{
  "num_hidden_layers": 14,
  "hidden_size": 256,
  "moe_layers": [1, 2, 3, 4, 5, 6, 7, 8, 9, 10, 11, 12, 13],
  "router_score": "sigmoid",
  "normalize_top_k": true,
  "routed_scale": 1.0,
  "balance_loss": 0.012,
  "router_logit_norm": 2.0,
  "init_std_router": 0.0127,
  "vocab_size": 8192,
  "norm": "rmsnorm",
  "optimizer": "adamw",
  "beta1": 0.9,
  "max_grad_norm": 1.0,
  "batch_tokens": [65536, 131072, 196608]
}
Below are experts of layer 4 (counted from 0) of a mixture-of-experts language model. Rows are named router (the router's row for the expert), gate (a neuron's input weights, with its number), up (a neuron's input weights, with its number) and show model dimensions 0-255. Each number is 500 + 25 x the weight over its row's rms, rounded and kept within 0 to 999. Numbers have three digits each.
Before each expert's rows: "gets" lists some tokens that make up at least twice as much of what it gets as of all text. This comes from a sample of Wikipedia text that the model never trained on. Tokens count by the router's weight.

# expert 25
gets: "\n", "–", ",", "-", "/", " \""
router:458494469449497509468455487461518458500495496550505516486476532482526484495524524481498508511492487480512533505459501489485521527499499491507431506556503491495497530511470512505478492472535501479553518506502493506546484491489504525517504496553486540539510531493506514497477457513462492476492462508496513510508521506547481507460522498532517498473512486496454500550492503514515510458502533481520543481484478525511515538505514518493522517492494499518488522510501487499496516498429484499509478517514509522487498515485465473484463535482495472500494519474499492496509490493501489515466512523489523509433522475534477493499502504501491488416494493508482505428528519507551487518603530495521483518531465503494480553508469509546481485491485476543492529515505477475499516581500511
gate0:476484472510522560506509448488483508481472527510508554523510476469521487515471492565523481497537476493498495525497503477486509494530474509504484463545491522472511449482532518460497530520538520492487524459477516511514466539507497522440476527525523512542498510513559511501506500512524496469484455523491457522512511483520480515489528486530497470501489495509496503534520513519493474487524576488473486461530475540516482530490524456487524478563524475452488483492500460509499548472467529501447468487531439542497504549489500521442518491514474503507500508486484499485485504505502440501505514528486503488490475527477495532473506541521493484481501497510500519508491489529499462508499504461529515496477525500504499542469448460498491471528501536482493521490487490534497500462474507
up0:517518498491492481563459496491510473488556449489511502499464454529499488492531459514559497506524503500563452551462544496515496514505495463476489522505545492531471508491461478497507515515507490500523523525512504486498538462511492500496473488487519477515471452469497470531503456469428478465514451500500476514473479480530490548497485494522496482533527494509486517445471480496447496512495466498498487520477486445488483492512478516481509515490521484481499501499497468497486530515503506491547490497488497541499516511527525497466505500489511508473507495507466512566479494547495459468526507502507498488457491517516485492514495488472503470452500579473486469493527528495503463505542508537460510498450495503493480489486537502513520522507533441549478470489516509477503478495517497
gate1:511518476519473486469468509509554535480481518452497499539549476477542483509475506488534434500481504492531541535502539465522507469480479513474512501461484461479529506493480490466464502495491516470503515534487471463525519517549475515528515542489546501487510511498502500506525485494530528501466514508487529494456491506516544533515504508479505530518494512504551554485504480501462501481565480486457497491508508487478488495500476506513524523541587491504473466543492469553500519521538506472511492542478522536503433522525494510509484503520469509509452472482477502523506450502483514495475500513510514524485524471508490491492522549525483484495492500462534516484497492533505491504482464491495501526485461489474487537490509486480518459473523482501469475476547514461532465484522492
up1:523491520508502537503516503490471481522528504525513506491463530533502504514463502513489505519493516498497507489484510517487524510524512488515480465520485518523517479515518484539507537470481524552505533542488497460482462463480547520463421455508441513477490479549472484501491495493504468532538478546488502474498483502484518514439515497502483464535524540493480458525483515489478523519471515506506522482483533521497487485546544496490493501458431482468527538503493534448461518451512509510474510496520477497486522493484488520497480488469502440476503480522530500486462504495525533484523490465536529487524480530472472489538474512478504519494451496478487494516481477545461527513536526494505487463512531458539523506468523497537453537519497499494512504488470455526492507510508457
gate2:495475533493485532539501492482498498501502502504503495509521529509515518505453474513503458479476475519545491530476515506503508533504533467489490448538480450512511470515504494519488479470476464456515540510504503464495518536451434477465496519478454512488529567493495520484495500494488510463540442532505465475503481504552497498514494567510469523490491499505465489481444512554497455468537467494448484519479503487480481521476493502507487462526461493514509489499475515472524515492486500483483512512553447461530500511490495481485504502505502533479425478471493519501483466491469491481477491493483515507487509490504509534442496519527465530479510500479549536460499485488462488523527467502528492480508475466488493495533524495514483501525461519495561509488532482513515502466507515
up2:521466506470508549540488475496478521482500508511498511566493513527486539491513469549480515482470472487465456465520516492520470505511506467521489536523501498520465495456503509444527502518530497516468487496519529544508456445526526499528470547486494453480510498489490535502511499531490561481525503514470545479503476478453475427489496536491457486501472505460518505489472477453517534502500487461537487483487508526535514494522523517536511533498496496467498488531472508502503476523473459512478490489479519538528523466471537524530485511517516469470463505505472476456520510518470458514519497500545464503514475532480486466473477501499487489521547500537498486491524477446500512492511465495513526539509496544496515450509494489487529493472541502520503490531485500501514508468521500

# expert 37
gets: " (", ",", "in", "o", "en", "n"
router:458475521493555537476522435513509495488485505550487526489536467542464506494521504487507497497481485525515478527495465536488515500494535496561492510520527507481523483509500542511506472484526524471529486488496485507474459468474496526506500504505474537505542486470454514488513489553453480513479504485492487488498503506517497490480512480479484455498521446472499478506509556482530504495452569522500520465504516552553516537509531544486500497462494520468514481491510506486546507474455479517471489487508493498451510471495475475485484509484522523537508512524473497515483499479513528483481529500480480512528471494536504513520473474476475520506470524488462503452497493490513461510515489522526480502484490498441512530517460495491540489500459487512460552489457532541488486565484480
gate0:497473536528494505483514498499530505520499519493478489537494580478476500513438526482520517505484508544508473501523492524545493502493481478531461464531494535519482514471521526507496508512513528538502533488498528517506483454478546521447497564483514487499488471532464521508517491517477476476481469505470515495501501483493481494488525490549442519517511459551521481533456535524512493486516482535482474478524487477490520514489481436514520499539499509498460492507509474531565486477510509496492515516499538552478497477458509496477505470431502469478529506517507496503478491488502498498504529542476500507529455536505523483481517461481473477542494548511503524478547492476453525504472465522476486515516533486471515463500452470494497488493469545487503485463496510512519515483530497
up0:531468452493512476493530500490454505485506496492487488477515452485477514476502478531515524493472491480526507493516520527462491503521476504491488535463481488513525494489522449532526446508489517481511505519508489476480487541463483509467501505522502508481500459534471501455477451512505483493526533489505543457521485454479463530473523458505525521506473521499545481493511515505522492506496519508487493540489532497538507472471521503488508505466420486516518511542485437441507517451460501455519484530498487495503576537461519517484507491539478510547506541519495489493498465513466499497478498429527450474504525490483478457494482478515493485497488481476514497474495528491515508481509547533509486522462482472520515494500494511526486529467471493494544535490509476463464506526530494
gate1:483496526537521560481491517492511500483535477503513495528495493468460526515505486537532443496486505539519512513479550490486508507517497474517533485480520479493480409455493496528483467462516527534504507539496474478510563491463490521464519478513474460507526498489509492483508446479478504452520478526521487473489516494497497460536502500456497487423485495510475521501507519495507481515527501524442510487501494510500510486485497476481519489510528510494522519500492547542476502515485512534493460494497489537510524553503511528506519513494475500532528521556536529501522485489443520465533496505465504460532497544494512475472493513491502492532499498476487550514469486508490465494479520480519514528555500559510527527510481486482527487530532464455494520512469475532516461513495480
up1:554469500500489533441509503510450465499510534548541480492524512488500504524519523465501452489475502527494533520480480539501496491514506478513469451482486504520523479469475528466465443502493512474494502549487498500479569509466509501523515483534489402522496509505509489510531496513490489482513487542475509514491528460503553480535510470482494503480520524510483522493499457457493520514501507475505467524504467528493495492524475473537512459463510488478473504492510506494475494509472505517512464484534481499535493467547498496496501517507497501529528504530500521492507515488509515450497504478444490552509509512525502489488470502485603507493532550472470536522475446507519503462507513461500484520515489509475502473489500480497494496501514515499517524513467564531498500501477523
gate2:506492488538501513497535497494471526517455507490523501524503442500502489546551495470488488514491535520553530472495535486475552502545462528541489517518489469529508460477474505541498473486485499480530492512510497462488524511475524492453499530511541473499516468547486514487505430532505492539490543511511523517503471506543504552543506467449529497537505521541517530490494491485558525490459504477465482540507504518456511463504508503451491518479481486500501484523502509501512502495494470476493483486539452507504509492450473526500536477558533512525491534476490493556530483519500515506483513532499519476474477511541500472513495491491512506512489490538546518540500526521481483539484504513526483446506479518504479491483467486510504510464492454495494528516514499495547482517485460
up2:511489506523522476504471484487543498523470502528538543492516508462473467494478542488514531508505461537515457531514497502520491482514481491463479520469478533416504537483514517504468491510506443512449495509495492545463498472475482501513528479505480508501462517503508460477527496480498479447488535491516520555509543515447472528501555499486542508546530476499454494481500480504525454516481480503509455514495495472495452515532550485522500507472516485496479491528505480531537473537529473509503496488487515492518517497510480499493489543480508489509477490507511516527495504467535537498520500490513475494512528494539547464471484512528482507507540442545539525513499480523497504471515473474526470536444475474476486502519488487530495487486490478550455498469475506477489526473511519

# expert 39
gets: ",", ";", " |", "%", " who", " but"
router:502521479463497511454498507461512485523500468493481483459474501493499470482538494466472509488509501499526511480472512532489529521489501465508505500566506485504496496507483481533516514457512480472510513506493492511499465499494490562519472494480477558521510492521484518516502503498485522512504489519461500508502488481521508494508498495519514498463509467478507504555499457502534499517465536489465571475488488525535508508500522524504547484497499500481500506464486502480552500505492464489477492490553522514486527518481514496461480508479500476511508503507500536488470483487549523523518522510531457502513463458542480490561478482502532434468503492454442508438506518518547510542567483465517487531509490539526483542510515501544517532486493479544479522480477488516515515590511505
gate0:455475531511492481535519535537502502513517482490473452527476516511465492482487539474501493515474507487498483510510475490462513476531522465467567470492489517528534483526530545510494515493526560500510522483474491471486469449486517568461511510476535566499492530490511479481494518490500485467449473497507467514512509514479518534501496556505463504492476481468457497505474521506511517474493454532516498527528517495530503501497491512495459528482470501474485509511538545516463519516465508496506502460500448501479505469527505510498546456511480514499467474486492484502475496494537497489523494494480482467481466505478532538463510531498461511464517502480498506503487537516487512487489460480532498513512498531488456522507560491469562495471528450506536498505518488505514520525436526
up0:472456508517465530534527532516507522497526478473418503499483473472532476469511472475523523484495484472509508480472502502485514501486539513459494528475479513502510507491525535519485449494491518485514531507503487475500505524526556535513555500509486485510518492453469491512517501529507470520496504456515461501489496499505543509532445533493486550500497537556475518477501494562531465483485470449465446503493520488528506496509484476503504487544458530479483498484485511508471479522509505479517502485455512518521521498521510520497446489488503487489537469510523489500542486488508502545501532482506501502514529509489495510428502529549512493510503487484522510505541522497530502512509482543490510489527535517545468563481521494500516434474474463536510527513534526467471500491471482
gate1:517477475522445509463508542494506461492467488516520530490508538464496451475515496472481499532504469501525560507439551511476500496535495460488505488505511491453503473458466514461469481533486451492524487485476535481497532525470559510541538471525488502488509471503529494434505501489506502535490519505480489536497512523481517501555512504492537493525510514504538511488517502494531549515503502457522498506507551473566504516453536446497496485497522487499497527451525512500492496518476525511504516517478507535505533512516480463487489517473524489531448544465464518490516507512491470485494481490499490507486506452492528470503483448465470508462483520543475485519532530494470505517501495488503492505488503522497523513494508504503496484460503493467539489516540511468548515505468462
up1:503502533463490489471495493495503503510482484467480482484499527512530495464507481518468488504454516519462523528512513518477471506479517481554504502525509503499477478509492546475549482528522513525502545447460474470482540477530494526480544532493522476493490535542512500515554519505546492508504458446508524467469521480512486494563522500483474513498522473460472461518515473494476493484495543499490516483503482532494534483478506495518559536504479505474540501461544518494497444477497499461469497479509510525534476543479517498458512509532526520489492520491536530507542482475547481520513535488507480468548485511508471454477474513489497497489503517502540510484454531482512493482479484485476492480496510508532509514503548472506505506477512492513559534500462508520477532563533533
gate2:496521519522506512490509543504488514533494524542454488488514500528544459499518487512502463505512469515503502465477500516520489481505520499477500497532516522499505479514542525532480518464483493475486542454481506486481478495530497502477543502530479480521475493498529501508547522515492526532480493540518514527453512513451497531518480536508498528531490501563510488512497463522538526549468531482463489502490472530501505516486513495512530533532470472520547503482498467489508523466484493481510512515564468528537459544488487535521477488508494526522516541493505550539532465467525448483519538519524474503524456509463459437498474492526497508486485490462508488458458498467515496541505520476493498494513452526481467507481457480467544518477498447501557493507506522492500520511516496
up2:507494490501480487509485473494485482512533482535502472484522517470516534512525485526452455553482498519519481485477512475520455497538477484487498481502511510549470486459464510505524483522486481469535469518494522503479481497478487485510499516527469489532465487473458520482524530510463503482504455545492453509508506486515504510483519497525503515511495518534474434455449498512475497502504493457501504501517477487484558472490503531500483533525474467517492528491513497486520483475522486487510496504550476514492551529467533527504531564514504483488487588451492550519454487519516478488552495489513508518476503492463462481548466476497465495552530495469472488482482473512544513511529506482477484536515514500467471505527454497502503532493512511457516475505513467492493493538543488